config.yaml
num_hidden_layers: 12
hidden_size: 256
n_experts: 48
experts_per_token: 3
d_expert: 64
d_shared_expert: 0
hidden_act: "swiglu"
moe_layers: [4, 5, 6, 7, 8, 9, 10, 11]
router_score: "sigmoid"
normalize_top_k: true
routed_scale: 1.0
balance_loss: 0.000522
balance_bias: true
init_std_router: 0.00877
lr_router: 0.000702
num_attention_heads: 8
num_key_value_heads: 2
head_dim: 32
vocab_size: 23556
norm: "rmsnorm"
norm_place: "pre"
norm_eps: 1e-05
positions: "rope"
rope_theta: 7390.0
rope_fraction: 1.0
qk_norm: false
attn_scale: 0.177
tie_word_embeddings: false
parallel_block: false
init: "trunc"
init_std_qkv: 0.0368
init_std_o: 0.0
init_std_up: 0.0368
init_std_down: 0.0
optimizer: "adamw"
learning_rate: 0.00111
lr_mult_o: 1.45
beta1: 0.9
beta2: 0.99
lr_head: 0.00663
max_grad_norm: 0.5
warmup_steps: 298
schedule: "wsd"
decay_fraction: 0.766
decay_shape: "sqrt"
final_lr_fraction: 0.0
batch_tokens: 32768
max_seq_len: 512
doc_mask: false
train_tokens: 261500000
max_steps: 7981
dataset: "wikipedia_en"
Below are experts of layer 9 (counted from 0) of a mixture-of-experts language model. Rows are named router (the router's row for the expert), gate (a neuron's input weights, with its number), up (a neuron's input weights, with its number) and show model dimensions 0-255. Each number is 500 + 40 x the weight over its row's rms, rounded and kept within 0 to 999. Numbers have three digits each.
After each expert's rows: a language model's description of what the expert responds to. This comes from a sample of Wikipedia text that the model never trained on.

# expert 8
router:508544461479444531505506459509506473443494501481522550516504446516478488500505519517522477482515469460443483486437541504537517539538532419549492506513466512547523436498481536476451497434480501624458438556534485544501500562537453519457484526420497530528526500527525484505547448442557454451487577488464475493542436530468488503533552505475488492431491517438501546497503471470467534565550509526535446442484487494512522454514515467556527526588451490426487539528529438546504562475524538509433578521511527471472463485439459528508484455534516583493493483477497429415542490387487564526506517480608516461473546463439524531540507436483453557506432507438532522530451506539510529541455536451483437528454516514471461428477419478430449456555461431502504528544421470514545486456524581
gate1:536556478495475504440525569478506550465494518453490470528446449507536559521535519467522472528517487556484540532568488496511470534509571537479415534538458540531418454525521484467471465439508488563487511492562564478474512509578456551544543497488483445415539493425478488484462462515438532517406470463533494473534547530427498493486561513502506510564560461433505544519512510529498525455505485552485515468514452529532567558435459468459507485488469491511540501532504446485498442469516587508537535481469403482524412444522465519477553427530519504523480447505507534412495497443485493458471417462496428508391504512454452491438441577540504556503508529504490460415426498562471511564477533503485508506483462515488466462467483458421506480528555500432569464578521491499557538461509529
up1:524436550410519487579526473556496529491442507559474475433548577534519476454549441488496429477495432508450445547532527530496483497417449529462561470552594445510528533529428466461522519520491520426509534459498467511480485506500555487491514508448580519507561501611505520510450451493543483486517477555544528535529486464570525572459454446483501483482554497588502428462462517484504510534454539543482481505467515496462533410554478500452479516463567541539485509461502507435457521533467483517508475469493491509499523486553471461459448504500493492536485499513541504509489463535548507512521491444478544519427519591516516448547473548517391448512515446507554530526538490537553527480469431491510510518559446530477493514544491507518420499430525580478479481485614475566426481511495422
Personal name pieces. Surnames, given names and their inner word pieces in lists of people, such as Jones, William, Smith, -sson, -ić, Pres|ley.

# expert 1
router:491491527426472512527494470476526460496522496484516489460465527582472511514562524494534460475490463492465474483449571567554468532433551475527526486526456512546477446552540528492475482456472470620463457513519540502531475542468465531575450474458476550465537533491513459460513439404582412433521550505455462523525498538502501542489540498475485510433485557425480535512499436475480578494452498546542467483465491469507536442505521486504520553590482517504480431541568451526501510502513525490490609502480460464493433487538492534523481499523525507487509481493461512343545494444488501573533513513559528526486515503454569529581443450484488513468464560474516503505502477483487528501461523465509465481458516515411484394512434499477469472520459502557532578539471430478561456455571553
gate1:478475448501513474449424497437508478541586495486525519512534449570534538529589517423473476525485538495500526466557494522558485512492566486513530478505397443504442463525463568542497487450506514556428505520487535551532525461450476472528504537515528521505536579462523460442621431502579466423533548432491508510503506494541517503482489511444490544507551468457491510520496493496501487483497498555523443458567535492501530475493554519532494468539450555523566514534545521544510555509481530521461498543475441490552479443511466519469564539512494532517528440530445558471486508445476506547546535548454475512460588561471425593464462517503547488543504569552548481474460497480479578509474509572510461486456500531407477582487527532463501473563502502575467512507435547560534496475599509
up1:439486451473478495506435554517582449513536528495509594421511504447482543539498491478452514474512517450467489459555509535489510460528557469512489433524448464441537543583450510511487514554528472518539496488524505436501534531486462419537547479486502553484492523518500451447485417480524393464525529466487466443503547456561474484507499488529485538470498444452478519461503470487464561569530566515550472470531523455507595442501592532521492564504533514527563603516523524494475480523515494491481517492543444511577512525461460411497544589554530553546519456555491517470503519483459503540473546492457538556521523556502488439515468465518482463524535498494562469559461516544535519517478430548490497469461550516465528632549519525485524458536503482559506490550455496493555560447609468
Name-initial word pieces. Opening fragments of personal names, especially South Asian, Chinese and other non-English ones, such as Sam, Jo, Bh, J-ian.

# expert 3
router:438523557543487535566489447525516483419473474557482501500472545539540510506531483530533539483470467495459461504507435507555579461519560462505510487522494471511440507500441584523492535480505533571463415513499541522502458533495477556539508520488481517511494502516568454489533479430525447476516508512430438511498459507525499594471521484508483481479440531460533485478523519478524570495520470548535428459523449485403507420500473532597500576559463520445493514507550464552530483531501480543453666520504510503498487460500460564518499479522521538501474513536515526389523434493467530501460474512585575520544511510471550537573519501471507554530484543490492475480434489518496511576500491458557403516486434520495496483449458481451469487567480433554504569488473481444549421457563513
gate1:510512445535523483540412444521489490522521528421507561471583499546479509529490531512469536524493570498526464447498472477466549461552492491491564528528498536510463435514518520498460523521449551528501482545503498467507501497559479416578443481485468492472530489494541446566539481500562479531532488435517533545529573463533500491444545428518522534558562511521557505527483523563475465464538456450499579513522527420532467581499505471594514543550473540454477514471513557487534497433438489427490430504522502396536505525525475464502510457480578451549499484434412462518458587459539537471529506457539535499553560460481482495530442518503485484536503531525575477498508487478532580555507531427466478506491516424550440504500520587508493414501492457575450453546563474503478539540546490
up1:443505442537434516500478531480489530516485483525546490521583393477493510481448465444470566480569558490583525519505467408483561527529496505511483491477471500452437475503465492466502452503516554535457510426532491498460525495479453450497475569473571383461572550551502493578513539486498523572547479530539506465469505510392446502595510504468501499530583474498504391494500557531532462518557427440403548546464512506555454539462537564558456478467543497455510515430509485480465533476488536519511539521482508519574483519449457514493595540454495491467488469522549495503459493454506447478539559449564468514485521477514493501535520506477525489447454510492388526527476502476533535533504455537488497543509505572489492483459495591535457565541488478474504478482502513572529503526478465
Numbers in coordinates, tables. Separators and digits inside numeric data, especially coordinate parts (°, ′, "- Coordinates:") and table cell pipes in sports standings, census and election tables.

# expert 15
router:484529513525469495521481474467459477555485483536495500512465497553484473485517482473554487444468478510440507533521396518504527565413518465534503488581479505523450502512458511478438511491493496648439468547540497508479498452515527559542460512442437526537522484542509484528538371446586464431503525537461448492504439519483514467507488497510528470425487526488503532453479433503442544531524519496498506480392495468480573479363419530545509522592470503471501511521515505533499514486581472512467594488480459469479445487494455518536453490540510548469450472477501459438526502417495516538474521533561517472460566473528477548552465515457443475509434498541572559551493485590522533573490542470479434483471523478489484449474407496472476484534491520535530535517518474470504483440499526
gate1:521492407435494497429438520475493500504553511526536472485460531517520509529526415485509532506552470535438447507511612489490509496551516516528533550528485548490445513439475485503485464477439521485417476486541458555584520528580542529432471497451519481445510483483419480501447503502504514524521530466436467528610479507566494494449501476520554550466536490502553520459524479514511535475543421478533514501448535570468468522504392479512426542558528520433492561492518499538497566460518577436443488493505424490505549480508486492567515452507526519575446551526438533547502520477484521463569525398536495478481587483474519482553488519562418508500546448482516513482545493540504457500517484433460514530471530499504442506477506523442535562482526467529463506458496516635487481556471514
up1:482427452427511505447473437471506497517482579522519473474520495508553552507468539528485570491529501559518515449489456471456493460584528486444512548558540510603507479496511524530449517494555478421559421543494452426535525545533510423539523454467495537477532464469493440491515521534453415471442495517494483511497508461477530474522472541479524518540423496496524517517458505560498571578600508503569509568529485437490497483468409446504469431571491436479463497486488549524509606528496464448458480552467527438497468486516476435497510650530469504438478528485532536504563542529521474442478505463505503519500525477624461456510540503532443476521502458458477535498544491533553476473487519543497493542463550506534592536430459473512514509508495468489500508463532543524481482467464528
Capital initial of names. Lone capital letters or short capital pieces starting a proper name after a space, bracket or quote, such as K(olkata), S(onny), B(oulogne).

# expert 45
router:475509563454472530581482460498479462476505438542531514458507500538484524522494500488563477464474475527439516466483423521518579497465536466487503535518500478494513491493448526475488511443514537641475438511513505442513512554537481520516446514497475532537505484525530484437491532497508475504477520549461418479553498511494555477481534477467538488465480572435458509488470483481498490482486452443581431462407428525405512452421493510515470534550526490460479502474531420522545551446449495543543589453497503445542524421491470515496477504500487536489522513470451508366554544385562465490537512439592570531475508483471535548551512503504492463502453529512565505424508494497527501521491545527541430468446515507482545469433477485434465539524537504555479548495494454470557446453583530
gate2:512454557543431484591486481535499476471485462543530547435549470475512524495469517565519472477489529518543509550516470477518562489494580449484531537504518455473524485523465489514469439529522465561445471454495501499464482570530460498487461496453532526557494480498487557461585539440442450470514489470520489461547520477514542476538518449468465491597470497442410492513457479511561487552458481434604536502532466580449479519492521456550393520504464450454474508457499443530552512537473572538521567584516563429472532450441484438471529570488469530464490483475463464462544599477575512487505510456508534552499462490424506497446550445514561475530496528476525511438565476510517576495458480471511517531480426522530511485450545451505449484470522473466477512504401433486524512491549546
up2:520503522486507425547494530574548530497439476553516542491519472478451497488488508528522484503532504552552488569549419456534560435550559456442540511465519488507529478518455487523487492584577461535451465489481520466501493506504525481505498512473547508547463513505478551468562607492456462531462476507536533482528547467562481477595438455540518480604483511512470436481491437527473466493503419486594543509481502556463482489517464528511426519506489505433473469410511476548563540516420510505531493607559525449475491470469469503418480531451523531495489489538504489523531544483508495468471503476497524558496451539434513577509538471593555464525486424504540524475568466434545551487501492469457476560505444479510484496464528493488449513475457457541516499500394432493496510513625461
Prefix pieces, word beginnings. Word-initial prefixes and first letters following articles or hyphens, such as un, dis, inter, re-, "Sub-division", "three-member".

# expert 23
router:541526547487504541506431463506439482504490472511461528528496472508498489481522530503520510481476470490447472500552428525563583503465500468548559528489463455471459511514457525446496516453463501643415537516489532541523487502544486503499494513503508510555535507524501435448520472439455481446528525474485422529514490504466517519498568526490382505485458545474473583496442470546502532503488544549524451438469444456378583443461505492524491473502458521507477441526520487529566494457545531506437618471498475420512443506502495503478523486524519495468530512434432447414534531460464518574504518491616553553455507530460535506567516533495472478509502532508512527554467438527532541501468504442510454545452455583498532455447480496401484471550472514500500532518547448424558488496495484
gate1:558512573452514533573469486455469562502436401465571524505495525494450487495526534533472581479509482387496548497474498499435500441533450498515536562507555469514487453453539414563558484467482585530563481460458501473500495490515534500481517537460428480594411551543563483533477510473434429503586477484446435521546509474494516478511556557479531550528484480459542528445486482437525507542475468537536418485433474512433465505490488504448497546527499455454555492406479491603521514495463491531547538455566496472504513473514481507518481488474558537543494510502486612482569500504535493476473504502519493472513518520485534512539487496515529432521508474481451520484531506521529471525445506509519524494448619541473551556440513529480477517469529483466521580563442557428502506492506509
up1:536479512527508501481463462481457534533513466427492538456506539470370486471514488496484505507517495470495439500513503451468524535530440483438482573549576431463437523505465519511523516536494519505500545540495589528520536474489513454460534508438469534484480440538497526506483535505557519427501475443526562477532488455472484498540505503558393618503523470540503442530449582562473458469446434518574503467496432463558511479560476466512567518450550477515521503471472481469535461487544472459580487544536452520486466469566536470446544503432543453511491460502467482475462549516547476504565572474498579498457533503452494465562425545530443472502540543555479517530525464429493457515540478489474535533483493535534444607563530539513516495543552505472561487493521492578439527550473437
List and table line starts. Tokens opening a new list or infobox line like "- C", "- F", "- Genus", and the first cell or number of table rows.

# expert 33
router:469542453497537569545454488477477491488491465543472565495512453496533494518536538549573494535447477502441531513507471563536523527415512462461494486488485495528480433477494477476493506476520527651510408549472502493510466503503518479505473485524492537541539515534494498484552442475530434439475528533485470455476498489499490556448497521507502476473464607499468524447483523472434557483508533592510523415430461546439519477478460498545444515521532510541518506495596435520521538474546484523510564485439497452455481532525497576523442434573506537469501465464472529362551512447519527515495542501572509432513496458543528446502488474476507456531481471533564477483540504502503543546458534455487434485474505462447560461531419419428495514551432450547486520524524398466564497485529508
gate1:512503527498536517495580537562496487458450451500480536447506524425494537514561529470462513439496443499519483506510503571560465483503541544480478564496525510512428499474539487499491529527550506472495534541524563539452504574480519450418522496458397501520447516457517509441454437460515477519569496452491579518471509507515524505561505551539513463462449390540499542539509498473473457485562447488472551449471610472512498501546473469531496513481606507425488553457435420476488585548501448529470507448499500534505477563472407449474494515456545473555526466452536536525551469551531517535474535486496525528512456495506556506478450467510473493512497560424458468445466535449548434471555455449562484536463584468512494526440474500487469576569509528492493435518466531518460492426455498
up1:548503528443527507475561468509509483491513488552506549501556442551550520493502493517509473425473543452579559522453459500557460525473501423529512543504494520484526502493532499491480510461369521533486506480511518609506472516480518517438496547514475474479539463486474503508527481456550493468502578529575460521407465463550501442541550466476557532538491471452529519490544456508538500485512507529521475532555470509430465528514460557464469459530467502590441471500512532462427491503535536531485545462528535534493515421503542492460491495472456466536489537440498509464503399557488412432452505479469600451527576474487576508492508514511416525437520531472537558545595486503463458428495518436556391535506490484563495459494417511558543495451524531504554472542516556519526508516557481
Foreign-name pieces, quote marks. Word pieces inside French and other foreign names and titles, such as Nouvelle-Aquitaine, d'Ardèche, De Sica, plus opening quotation marks.

# expert 47
router:500497500520458589558477498495478509456493467542487548540512499526544494515513487519570431499504490492460548452458522487568557508428510522534563498447493535507546477525528544486468493540454494683478471579507494534472497513495561512527450494500477568482499516471574538498513501481490487525520537516464444492519476490508508496487563519477490415510445554452504566454512494439534571485517525513471522437464488502449517472385411450546504488608493531498513475527549432484529479452515567573484599513483524402478488441517490500503530493573484502473504529458480534417488460410506524549556490549609543457517492441508489542493475529516515527559457512509515490548531465514516527534452508467539527495463475520419527480474496498497442519555524522518486616535532468462564527509498511
gate1:557416467366522495528502517532521507490488552538491453462455515581553493510487484500450451437444495525408495523456459520529469470455501486502487462475547522525507430453474465535504509474482470478452501499506544534463489512461598515490469587481516548468523496585470543493521505445493501504462413425555494482528540493468512505478505481569511514557516480514489438580489526476440473489548496537487535484448512480476537489538490563507472504453529454517508575525559528537560530521511537559531508500524423504500517454479512526592533450493550503524538470522554511511485420575483473547570558502503438445522562523392408504504544397547487477606522503470468551534495530521484461485418495505528517468568522488535526493472503482476467493479515421443562420508498517500456457459500529
up1:478447512487520500476518493512474466447491538408486552531487446466548475458495544468414557476548516501498506515526492536484446518470478470555491530467592530508521488462449489519484497532492462530473499457563435597430504474451582465553531541560543528507465524494516501493565527460512419511544457468503502376511485429481531478529447520508534440476497547521502471525500582509458472443554444474521469485551490470461441542489517521568464525436517477408460520479460473492460504473502461624573501516503483465444462487517482459501521414543532490470516580494466532472460473555503536519570553505444514483501507484546429555472463419521473541517480544455528499438572506524498418433535499539440418532503569503512542449487466452511475556515495421469520461514535443517483482508483478
Mid-word fragments. Short word-start or middle pieces after a one-letter piece in splits of common words, such as p-udd-ing, rang-es, c-aim-an, h-orizont-al.

# expert 40
router:510531508487487524572500428511476458413525431553488514481530482518577476506469519478576537536446502488438504530508467515530541545441513455506554511497542496513479549473468498481488536469458517601463461493555533503532502574481465539523462460427516539508510509532459484437514473499516461478483495476451454501509541523466532556497542510467511495495477591455493556492458489425497574596477547516540441504459472490372567434532516465617512545583499525495476520580520470553511548529460518535427587398453476457531487504527487466467481485516538499445516507529485491463566548493474537525570511497563494510488513485557550505588548493448499477541492506481572534516441497527525535543490530494457456463462542538534522464491424473464560483532491435512467551537479439467506446495557555
gate1:557490522410450526493518484526494513530438470498509524518493467475481519495581595510523523489541450506546518488392378499559525544502556488445498506415452484469530506489533448490484514435521553518508479460444530557539480451474514443513482476507490557477532525478542501578454477473544519521564564509510483470478500513491505467485530588512488403463510452519452528491549475537491452436567516579430601485413498435523458464433494515555447518503553492405502459499481504528493534539524492543485512476482432445477526519487471528455523471506455509522499518498493469465463474494476458453390532481485588492527556486488528539502415520511500432484589483510526541512509491426514492537488605499473452565478545478491505489451453486476450534565491561522564481543475471524505496483519557
up1:544475489491445525488485487403505516491544499412491470497488562478458536480469442540534503585453468468469486477519525543435490492477542451462468488474473470504494526508424467409530533519541557525505552457515437516450495539438501492563556528531495485562498493606529451499487504537462540465526519551552538503504493470493545495495438518514534512499444501507457528507485465497549457536533528450456467511469496511534433520476578429493472567577515456530477451485514599508577458432545550505435500505520465523514530579538523516487472518491418541479377478513533515508481507546597514440445426428498515539504507478532503535501515466530538466521537435491533434427576518537486453586523545564475604510515520471468501528521497495489458512417420490476531543521497480545466462491519498
Table cell text. Numbers and words completing table cells, such as dashes for missing values, "Himself" in filmographies, party names and vote figures.

# expert 0
router:504545517488487565498417451488389479467520501516487536518516475485531547498510533487555507479479477491431452487493458521538563555515510494527600508515470451578416530543443459495494566461488552616477474524543524490539509499488513508469473462400498511528534513548474501464516483490467469492538542485469459504525512516478509523440516507473477460477494524438462513513458525482510538534487485528553510438483472427379544453455448463567516496519494409500467515523510464529566538483541523471444604494510453473516507443553464492450501591470495566515493516467442508398547528475489574468539522455567542589491487469496484528572468515493473455478499503492497549528514470525495547498480501425492427540409500529481542443442468489447509481555468512500571574562539421489522454515490538
gate0:507479496485506458488514431445538481493576533487446551411572499524539526512497365515473548507487560568477533437403579485487543518510509569465520461515492551552471485529493517614589512497484482517427517458489494518554508527559555573531480535378532460507501429567539522484479528530507571526547530516476507480513536536496481507444471494427526417543583458505479517457526563530508530482489527462476477469512551552507491585491506498477564533497485453485495574524500508572555495525481504505454475513540498539539539489550503508517470516453499557535427530573448453498496437494477475470519430564500512438433501446524517547456467464467512507493494422405487486496476550506541511536497606532463495504477518479546510535516509543470517479506530515575516485473477502526527465508515473
up0:554524469507504470515544538541528516540558491543543514510467445492553556493486581448476539546421559478567536482493454479536484562505495503534473543472578573512530525453440473474530538572584528480524472404501426472517552499511558445465528474503471540479461458470493566488527442515484530461464498443491485517488543527491453491519427595501473494486535513463560595541562532485486533542518456482462529441442435525547440493518539467498509516522463535473511543595487499496466560501535466559388454503506469521547498530463559510510519597537491547488526440490534518490488501505535501453458493522531478443442465476523511507474463489466449579518507481524566558529424488516500558549522506500544565533538473457466595473491482540528445537441503522513500526478483398446480522528434493
List item openers. Dash or pipe starting a new line in infobox lists and tables, with the first word after it, such as "- Born", "- Industry", "| Gold".

# expert 43
router:444541501476471486560534497532484473499468462502473550480489477577510435516530501483545457545422478428462485487452454537496547515495520424537515505508508489526459501504489534498425520455439449560403518576522530474534528527511489543493459523460533572541526542488536503466517433429486463495477513530459462504543444494523495598496504487417486507451437542430527530443500501456528599518520497580505483465451453478378500432459524549521485554499450542480453493552532535562526472510482522510470600461505514470495496469541430540501452481569515514498490538509451474424561485528461516567500516480532574490502572479542513535509515522431508509524479527526486489521434478571540539521487514455530466472488529501496508441472460462454518527532484472516492562492488455463644483406559541
gate0:558424476525477556494500479471499515481552463490532599457544567412513518507539522545589493515581517500582490550516480473498400557457485540556505518541509497575406509528424494484552605476584503491502528528508543487497474472484523472535511486531508518518514530493518477435522564447479480578558519563469453494487580467486583466439521531506525504458490461533502573424500488487556514553507514450530473511498539423508560489533480454523507505525523402462516495451536466471496467489462545550511509542572434485463519470449515483411472397553546452502442536461506499456490486526505548522515467470427527502532507460528482486510495439581543451484584501506506448485494511548519462488467519494523468510500564445465525496409483479523438548476483483493538483449489488554502503487517453
up0:443483505519557541517492474550461545468539488509420579521514532436518480476482533472502481488439478441570542514450507499438463521550561514512529449435547466512513484503500559494479518578511435493507527421474521524569442566458543515540477516584517520531465487530517491434519556470502505464582504553469486508546509486504528511448559529555391537488469478543497477477510500431532516435428544546484408545578558527523504529543500475479517441498539484510465487509489458456520415591482534544445494521477537525494485536467461576494529394501499484442532523452531556511546385486523535441531479500438468506575512402550494447497517487496510533499576483474508460466495492501464513414451498497553489496485557486455494489494523484520482532517592525532544518486550546520537468473489433
Copulas after subjects. Forms of "be" and pronoun subjects following a noun phrase, such as was, were, are, is, he, and line breaks ending table rows.

# expert 41
router:468508548488447559485448510472432474452482491559514560489518504503567550459488491510576478513502424551493537491494471500550520464411499472518516499487481522558568468499462500482449508446512530612525476523509509487509503545504431552460505513456480491497579503508474498517447466462415416457522489515483436475499473534464562583494554603447467501499499535495531607531442530497559574543519459571500479547512439505421552464427445535553436472526488463498476516461553495504484538504495501521437590499510506458420512476524496465488488534501494505562466537488492467403552459455520558522444486488544485525537501480502523540526529532476501457499433514414512486520549479579482492487444524438527465483448449485441527433464450459462433439543514477495529603488492495455524490485523530
gate1:488509483487449499530474556569499548485486536578441483497513421493498571512464522555523447520512531502534475440418495522434508558434522504485530517535540506526442438506565541494505500524445514514527562528459489483467540528389442422495485440538473533394480485454511469520465479453501485464492516547492495486519528436457524550500545533460460516564480462475532504537484563502473472539423561449448546457490475544521447509531485454534509494496498445558469557530499518483506495508494552479443495519513569477451578531510461516490511518526482500534444517488586483504418484461525488515513511468449541514514416518471505491498482523454531548501388580427491490505525477486514518411538425516574435507406553502455440601474482502539555442518473480452483529537587518476497532468442488
up1:474453519530463527475518539503541482459392483494452508461430543481447457550472536489470505441480539475484530534451392515493538510475557488495558433548497502517484491542544541588545492533495451494505425488537555507502506556540484485529505446450440470448501507484528415529460476494541492430492499515519574555457563557473457601477452490592498502557456490456464604491508519491563496431434472479489484536521468536476481529457467452480530487518476516488475530515486505577488444525526565470471490512511484518534472437463539582511482458448497509579504493456489466486466459529511531608554494464529598463467423469507517504458439539455552515530474487511477442478461473492503586487520463491573531523479479437493515463487507453515539513563426492460529482523503455386524468486507495
Mid-word pieces of verbs. Inner and ending pieces of verbs and adjectives after prefixes like un-, re-, dis-, such as interf-ere, incre-as-ing, irre-press-ible.

# expert 6
router:518517490490464580578515463527480463429472476553493500523489464547516502501481481508572499465462478418442527478504465522544535547470517476520506507518516492528450524472472471512467581499474481578453407564515569483557508571478537492522468478455507471541475497514502521486537441492554448474499528504451396518463534530469480571506548473504513491497505572489489536479490492455474550592515522479480504408454459448377608452494483530604478516544501527497479467563509454492518575535521492527421620429441505457464502490526466447492491495549516496484534453487483492448553569507456521539474554497611515496508533507539540482560513501421514497544416498499561519497438521527517521553469537429469461491459496503516492455484451465479503494597464462541508501500464465452513509489512544
gate0:546510516535540548445529522494525440458413536525580474514543507529478496570564448490562508510491522565548524513461549505462546504533449498504467501475496479495507575546465523457530493513460490573413521480581486467467502506563466606464456566506479440499511513492465524502566618519480545430544514491526530535493469511513481478523559517484527505490511484473500456497515473523521512442527508518535463524460458502482462492484519446498497558498465476430506473528624446530499467454410504545516595539483603523449464538435540525531474513460520513535428528488466559500493500491491527521509486481535444491426544502397505547539419445510525524464502506480418479470500536454522455482457528552502469435467538488517494473466509561438439506459483574523537575525455559561489426501512516
up0:536455462464488564457590441527548475569466475488481585419532452524496527548470482523544437428539497465544539512512518539466596529453480435566486498515519533400493481531520487452532514430478492579480470512589504505491477512495492458432465487468508436527553517469481518476520496529585507471472510473542494534483493517457472463543537385472536529443509488522550485493498529516527465536538506569490542480518479464452495529479536525461467449483527532495509487520539487446493588525500410484556536430509549451445507459428486529520450483512497465536457432438504413488564546502525499484509476505536533498503486491479492515500503408551514498497542519496510471488471565599545522451435564490508405502547477538466476438540420573559453508497481517464491474549446535474431482485465522
Table cells, taxon endings. Cell-ending tokens and pipes in wiki tables, and Latin species-name endings in taxoboxes, e.g. canesc-ens, idae, Nominated |.

# expert 44
router:498515531485527521613505475510499498465488441525480534539486512514575512530511541512535547506464498500486535549527430502510554526446504487500523513517540507548443566480440509528452584496464540565481428554520569501505496544448527554499488494499536509516527507500498472456474412470525468505504480543423455530467551541486519556483527472473519508460482559455491534470512424409525582547492517540482399471438475464384587477483482551559516515579475559484512460540541470529539529542490520486479641407495558469522486485522495486461450472524527504503542481518478521383600538507485550507494520489563481518501482489561557464530515465424549507519484475530556499528468466521513560531505502457441464477467528485494481516498407487472525437534472486505478504519527454434533492471565570
gate0:512498451475488486537449413442517479506608555515505576485544540525469518498564577519518492519521437541485490435493513481503535541517550561526503559558541505550482464481514516550528511541570487512501490452485496516460467531505566482549507461495446464446583526462534497517591549510588521437546471442483508476456467525515501544500499477470502465538433483466522510463447511556451533482538432547511549528424553418524483452483469432554538486509492491515483489457500557468487521500457457534558446484479402465556524573511519478547495484511456504534478497456442464496443578527520530546504539495525564567477485460503543589485459455532477514459532546472443463463471486525546513561399577508533471510426426424522540439488482560535466452495490437500490546552498478514512482463498530
up0:479540489481520512500497528500446406476418435541506554529441442467436548553410510479560520435439545432564433475470496459517530419380526523593506518543475463487524494452544490513479435478467513506477435558505461487546540524546529504587492499517536478545467437482568500534516516520519425503484507529531458532511499495494507513486535503451523499460482491483526417407507502583432501501512528502549496462541427510515551443553496526478485466501486442431516516538476475581457491486528535552506469480499504507385472438463474457506527545546517564491472545487465484458421544478533512480489522474573488561537547462498513434533515573441475498542494495544480485537475475423472557497550491512481515470580539474555506540551559495496473432551456541528512468497501452490491516531491517
Cell-boundary pieces. Pipes and separators between table cells together with the next cell's first word piece, such as "| Qualification", "| Report", "; Format".

# expert 27
router:466491501464486575514445505521512485405477457500559540490499494543539515528491513487504525495470536468446504457484478531528537577449515443524472521516496514522468535511479530519448507485419454579441462446549550537504443574513472512493490475406477530484488510518513463551507460508523504477509541510409439495461471494477488522488546546499521515504443612475507549462493492500486505503553510499495459442394490522448520486411446490553505565581451571473439478516560398554554562474494539560448611468469552458467494456586516524523514476523484541524483477499455552467528520445524538479511474436522583488483485486495523564516446475477498496581484547506538523491558433532487501571470577429540451499467516482472492473463436418478477459505506489522550562522464430470536513493531551
gate0:553441528508585621489502558488446445507467414553483564519535509429463487450474417533575430540474488463450474528478508525468473464479571488494533534479457449478542468498487505520504557515493531499513544488574507434500551590518476518547476562483461504456489561518484480515492486457471475468515535469481436568497399449539510577452537461507495402538447493493518509507472561492489460517475471507558571523474544453577504438441468443473569529477553510576492457519467515563493503534504465508504471482466492489455513515512522578600580499507478430523578519486531440501582493545526508515518538502460527564513512491500452492515450521464541469496504527488509426514548502514497490512540498504508461543521475428493550504537479392494496557454545461449439534501500509504474472539454511
up0:482449476496503581482490561554496476480501487498466517478463527494469551459514506463502530529522501513429524494554410508415410517500451481522559442476469555484419472431508465536471548473469503501469570431549532479471510484478496549459454537541547513556512527555502447542581566511442512524523502453447511529513483458471482500487483489466518432544462459578506515531477579485495545473527511538440557516472562506554398425468469493509478537462565482542480501466542512552502504476477554563496516503501468517476512414519496492550551477507516477493559478594470580513550488551552519475517495515481545584472511477477459509498412491505504482606551517520489478501561452521538442525465560525572486476531521583519451471526505477533493595479588473491478452438455487582506479559502531
Genre and occupation words. Nouns and suffixes naming occupations, genres or nationality in biographies and infoboxes, such as American, politician, cartoon-ist, guitar, indie rock.

# expert 22
router:488513531497500490493545462478472458488486440491540482520491495529523542509554510497518460535416478481509470476509486493603509494490517502502532507495446502504464491537519490502513463470424472668451454530508532486504491520564516574540494521482522539503541537481550509460614502439513451466544580540460483493525489526473566526480539544436514480471459532423478584511535500482487583516497504494552411469464510473514493461419457477514504522580495495468460465475524438546469520455551497496489580468509484441506501465551469537489510443538541507462582536476455508348561476444508531529473534542572478469463493487508546527537435532479518522504499549506546504507528462488478528531460533447495488497465486500476574451534473453457483430505463466517468607575505496538574477484523611
gate2:443506523495548477483501500483457483509432513523596533465501496529481530531465532517551478538519504534520573515533525463533488447386605500488516447482515542477474446547533551452472504519448500504540499494501452514517468477517552435564555437489530559485507534449501474584568535503515473535536518500555502505489486501570563425501455462538452543460444503434478518565499518482494447476429485503491492553498479535537486425504485511556489504478563509451445540459461399497477469553503467489474509499540515501452502494467561493488540461475428465490552516494452452499559522484488534521493492525541499499544459534505584540432506466514484463498504484588508433541509490472553409497495520523536473490407480458427516399572521491471484437460525542502384520523548573569508496586538549
up2:546461473491518549500565508549508521448541542488486470522455478545448491497456480449509513463537458442385531489532468485481480539551425498542512581537519478457428539499568512520467468412560449511484517526447501503498554495539471490508514452465539458482491479472627529556454523516528500504512541519490511470467491477502555493556547474516517496457536501564503479539513517483444485495479528484504532454456492504488567498474538553518510447342485508535543490508466565548542518488500586505572506517541523549465443530489451507531491499611532450462511436497558510544562526516529461478481442436473402475492503556547505451475498437497493538465542501524524489576455523445538501502480450565502509422489455514503497563534475549507478496542429534434535458463475422436425511542520522
Capitalized name second pieces. Second piece of a capitalized word right after its first letter or letters, e.g. F-ow-ler, W-ies-baden, W-el-terweight, R-ib-onuclease.

# expert 9
router:433502458439534538537493471523502465423451522586447504535519478517571534561536458550530503509500497467500548531529443523526587507496567450519507498536491508530454464457470516495548482524519516589477435522539531508522465547450532563496491526510494497491479507511528537445525467449546462500500474535460456485451472546488503555509542505449542429454442563462525534475481455407470547530524528555498451494455493461378586416462498510570480506591446565537420491478546494506512529543543506537420622490509490433472498495457451509480468471552515531464517483505501523403568498444476531507465507512558497494447508477525561489522497476445523512508510522502564528496495508550498545562515470472508410482452474491481520498501429472410467471560473449545489543539527474443530468495562520
gate0:451515588546499514536563491475561499556507478486497523535522510476479455476476505425471436457479461494492439576516433545549526459529514517439527526520487520568500533560559539490481551482496491468468468511476583557537455510562532563583583458417447470473514472504542483476558489508576480540494515549496543410496532516532555453500522492466552491490511556532475510476571508425532471527508435456540448538507546437536543537497521437499544553550602543587503475526509503496473478535541498499544503482514466532492433521556479577445524455504509424471530467550453580531460507495519526548516441541448523530508457483482543551531518543512549509414477457550556546589513490443526488565513508445475533513418512523526539503504547535574507498529528449574452481498488511525481481493495512
up0:439484574482537441527520495495541560464467528510533471514567600465482412536485513426440501579572452513525597522496475433491521476463479478445485527583455528473487494590507475514504518468489524570445489501505464487493468562522482570589503435439534505527537500493492440508538503586490535526490504595536505497530530570512425466541461478454507522466452543547491475441504509477513561509539477557532505522507508496500564530496485470539501566506509481515428473475525504513587474466475531511523587466529447450498503493453467520501530491498517538458505534542472581455485476511449600484587452480592480454465525483515517527519446504501505494549471484472478570590505471429523563531549521571515528499505536477474489519467558537476438530508534469540552487509483464456487454517512410
Separators in numeric tables. Pipes, spaces, commas, parentheses and dashes between numbers in statistics tables, scores and coordinates, such as " | ", "% | ", "6–3".